Experts of a small language model.
Size: 8 layers, vocabulary 8192, 23.3M parameters.
Training: a variant of Adam for the experts, 264M tokens, 4027 steps.
Below are experts of layer 3 (counted from 0) of a mixture-of-experts language model. Rows are named router (the router's row for the expert), down (a neuron's output weights, with its number) and show model dimensions 0-47. Each number is 128 + 32 x the weight over its row's rms, rounded and kept within 0 to 255. Numbers have three digits each.
After each expert's rows: "comes before" lists some tokens at least twice as common just after its tokens as in all text. This comes from a sample of Wikipedia text that the model never trained on. Tokens count by the router's weight.

# expert 25
router:133112120124123141069129078120102081100126091115159130121166073086072111140073081089098100056127130090126122161140112172209137129153127083082093
down0:153137112140162159086087159150195106169127165086117108135131093135092147114123112092120162102097106161100151113081067116125099122107100114158111
comes before: ",", " |", " (", "'", " and", "\""

# expert 11
router:076101151079165104090149099106170112193098133159171144112142169120179089132073084127138091076152111129112143139158108097159098073159083091143112
down0:157137133183060113090084117146154099170106154138135159139140134138101105081178090127118129112145159136079125139151042103140128133092209057118153
comes before: " |", "–", ".", ",", ";", " was"

# expert 47
router:126116104109097159103176147117116091104117088107144120069094089140115146131044084170099157142191164131105139146090132067101139134152120093123153
down0:155105133114157130116149111174109172115066065115139135146154104178112124105157106169110158084107129093148117115163091092084126171097125137184230
comes before: " of", ".", ",", " in", "s", " and"

# expert 39
router:129090159139163076069077100159159108109184170155133165131177113142118125139143137158163121124148090178174060138185102133152152093129126149110140
down0:134091194096158119046132115148167164114136133098131157144119160112097144144106151148038108118058176124153139127168098189130131136131086101093093
comes before: "-", "|", " be", " -", " not", " have"

# expert 63
router:143147112100082163082053141151139157100087100145110108084092138143086110122090157093134073088131146206167120075151135077081168181179093076153162
down0:127164194114109176104156146140164073096113108144097148133113137113183135125112053141180133158188102111105148150145154121161134106085184114135187
comes before: ".", " the", " to", " a", " been", " of"

# expert 37
router:129109123158071111153131131138190100168172152128151091091130092095081114118087128117166173137159098160131111057162080129123169109143065069198191
down0:091065182159143151107167102099085160131102086158152072089135066133121104181191094158149077158156115184107132102097144115142105139090108132163098
comes before: "s", " to", "=", " the", " in", " by"

# expert 46
router:116162120121133135137144140176066101067146087095135118086186140150091148148132103157130116200106096094176046085152151117171118150086160102083164
down0:127199154105153111121121128137161117106093079115124171127188114136137124093193073107099171152090188112081108084120070101116154097135122096108093
comes before: ")", "–", ",", " |", ".", "′"

# expert 4
router:092118157151143121159132177179110162084098089107085141155154155148155083129135086094084106105141099188143142086113149165160134112109105048062174
down0:172113149172106139131115115129110117103125158121143182084154122111149159122195132183105179105131135110110110170150152121061096164109074116180150
comes before: "=", "|", " |", "-", "\n", ")"

# expert 24
router:116094156090117106077144107150160166162145173157144139167123076109172068098179095134075153134082135078057104096136169150162149153154070133108121
down0:150140136099189050138076033146129107137111153153113108175147150124136110129154128131169112136126124083109122157083139166087146182159205155106123
comes before: "-", "\n\n", "=", " The", " •", " In"

# expert 28
router:144150107063163181090119100144111105171125081139055090142129082142140159162148182100124065095118112111071144138175113123092144156159131126102116
down0:102092123099141156089129052169126116106091179153126141121092150098121073093133113059115162149137150114159106133102123119058162094082101060094186
comes before: " |", ";", "|", "O", "A", "S"

# expert 29
router:159089138133157174144146123081174135088208097125087136075198151130117170114146109157130091076130180130123159154086104075137089165122141069131161
down0:128169194091103146096149057128189099116142133090139130075103113130182069113093088083145107160143105110181152090142120166114113122098138084230198
comes before: " |", ",", ")", " (", ":", ";"

# expert 32
router:167085102125111114134170199114153158061141129145126139122094129191085155121146034184157150166112107123174103101154119074083129133116107162134153
down0:147139104138137174114096119143103158087116109124121109105122093126092143132076094077107141113100166142121107146167106077159157113167147123068149
comes before: " of", " was", " is", "s", " in", " to"

# expert 6
router:111091089207183122151143179151147155140069122144186163142155162136160159172096080122114143163113142150131152162142104122093115135125105160121151
down0:122161204126133142143126175092156071159164111115163182132156140142154102116121220065152135113165101095068117146121150181152130093134097162131130
comes before: "\n", "=", "s", "\n\n", "ed", "ated"

# expert 55
router:087112171073131107119129120164141069135121094132135168167113180157161105110124132110091073108084164135078081139199157101163173105118078167123176
down0:106106146101128114137107164164118106148098139127161135112120121044098118163100148118114141125146112141147206162141136073126137095160120164123119
comes before: " |", ".", "–", ",", ")", ";"

# expert 21
router:168142155078164172142116075093111116140058130126137175140144088087138112122163175137172169186133169118162126087055146167111160165103087128097149
down0:177135146167078143155086202116099092064116100095130143145134140135006123130107147124134080142111115146160102112149109087068133135129147190095121
comes before: " the", " a", " his", " an", " its", " their"

# expert 15
router:133161132102088093097132164176067124128177121132065199197152158152092129095182121108073112118144091095059122142196165165101128098132113101151100
down0:071116181110097060120108070164201115149132095140128187151134105113123123144119100218137111102138101111072111124128163152119136185127091126111098
comes before: "|", "-", "=", "The", "Personal", "r"

# expert 34
router:092184035145177155169106174125107139143136097173075116138106193180108106166105141083149134099075069174172134082095133076103106154189181171054139
down0:169120148161150118078098120114156110078136093191107158143152135159104161160140093117170142151109130085197114061083091153197097118111138099153102
comes before: " |", "%", "°", ")", "{", ";"

# expert 44
router:159101118094123093078102102110128100123142170113159148102185178126168140113138112105169135166129079132150127161094117148116104165118143148117155
down0:155164171080177103101016225094121130124085114110106125117114112085142114151103124128100113126074170098149108142127133100088159143149143101093174
comes before: "\n", "  ", " 1", " 0", " 2", " 3"

# expert 54
router:180129105125158116139203147125167172145106127139104129101158112121108138120170156135186159132110116123173107061179165116134162129138135070112113
down0:105128107145159119076150120094122112151154174149151094098140148121147115147101141154115153144204106130144128098169110183187140069147141094129156
comes before: " a", " the", " and", " an", " he", " but"

# expert 2
router:113110096059146130072103134172101117148181157162096094150151131106115129177109119076148064156151153217126149090112086120102100124136170146150164
down0:149149172168125182148137078178173170138125137146150119083083177115115142111153137115130156131152116112112083139104141088155163200117079130116105
comes before: "-", "|", "D"

# expert 16
router:138087098074099141169144126130168148116126118087139116134128117102125167062178085143151126138146123070116124112129105110145154058154113180128091
down0:159116063084120092113114103139105081033155152110082124147113128117174209133169101149077137116145104088156132116136083150147129121102103144151172
comes before: "\n\n", " The", " In", " He", " It", " This"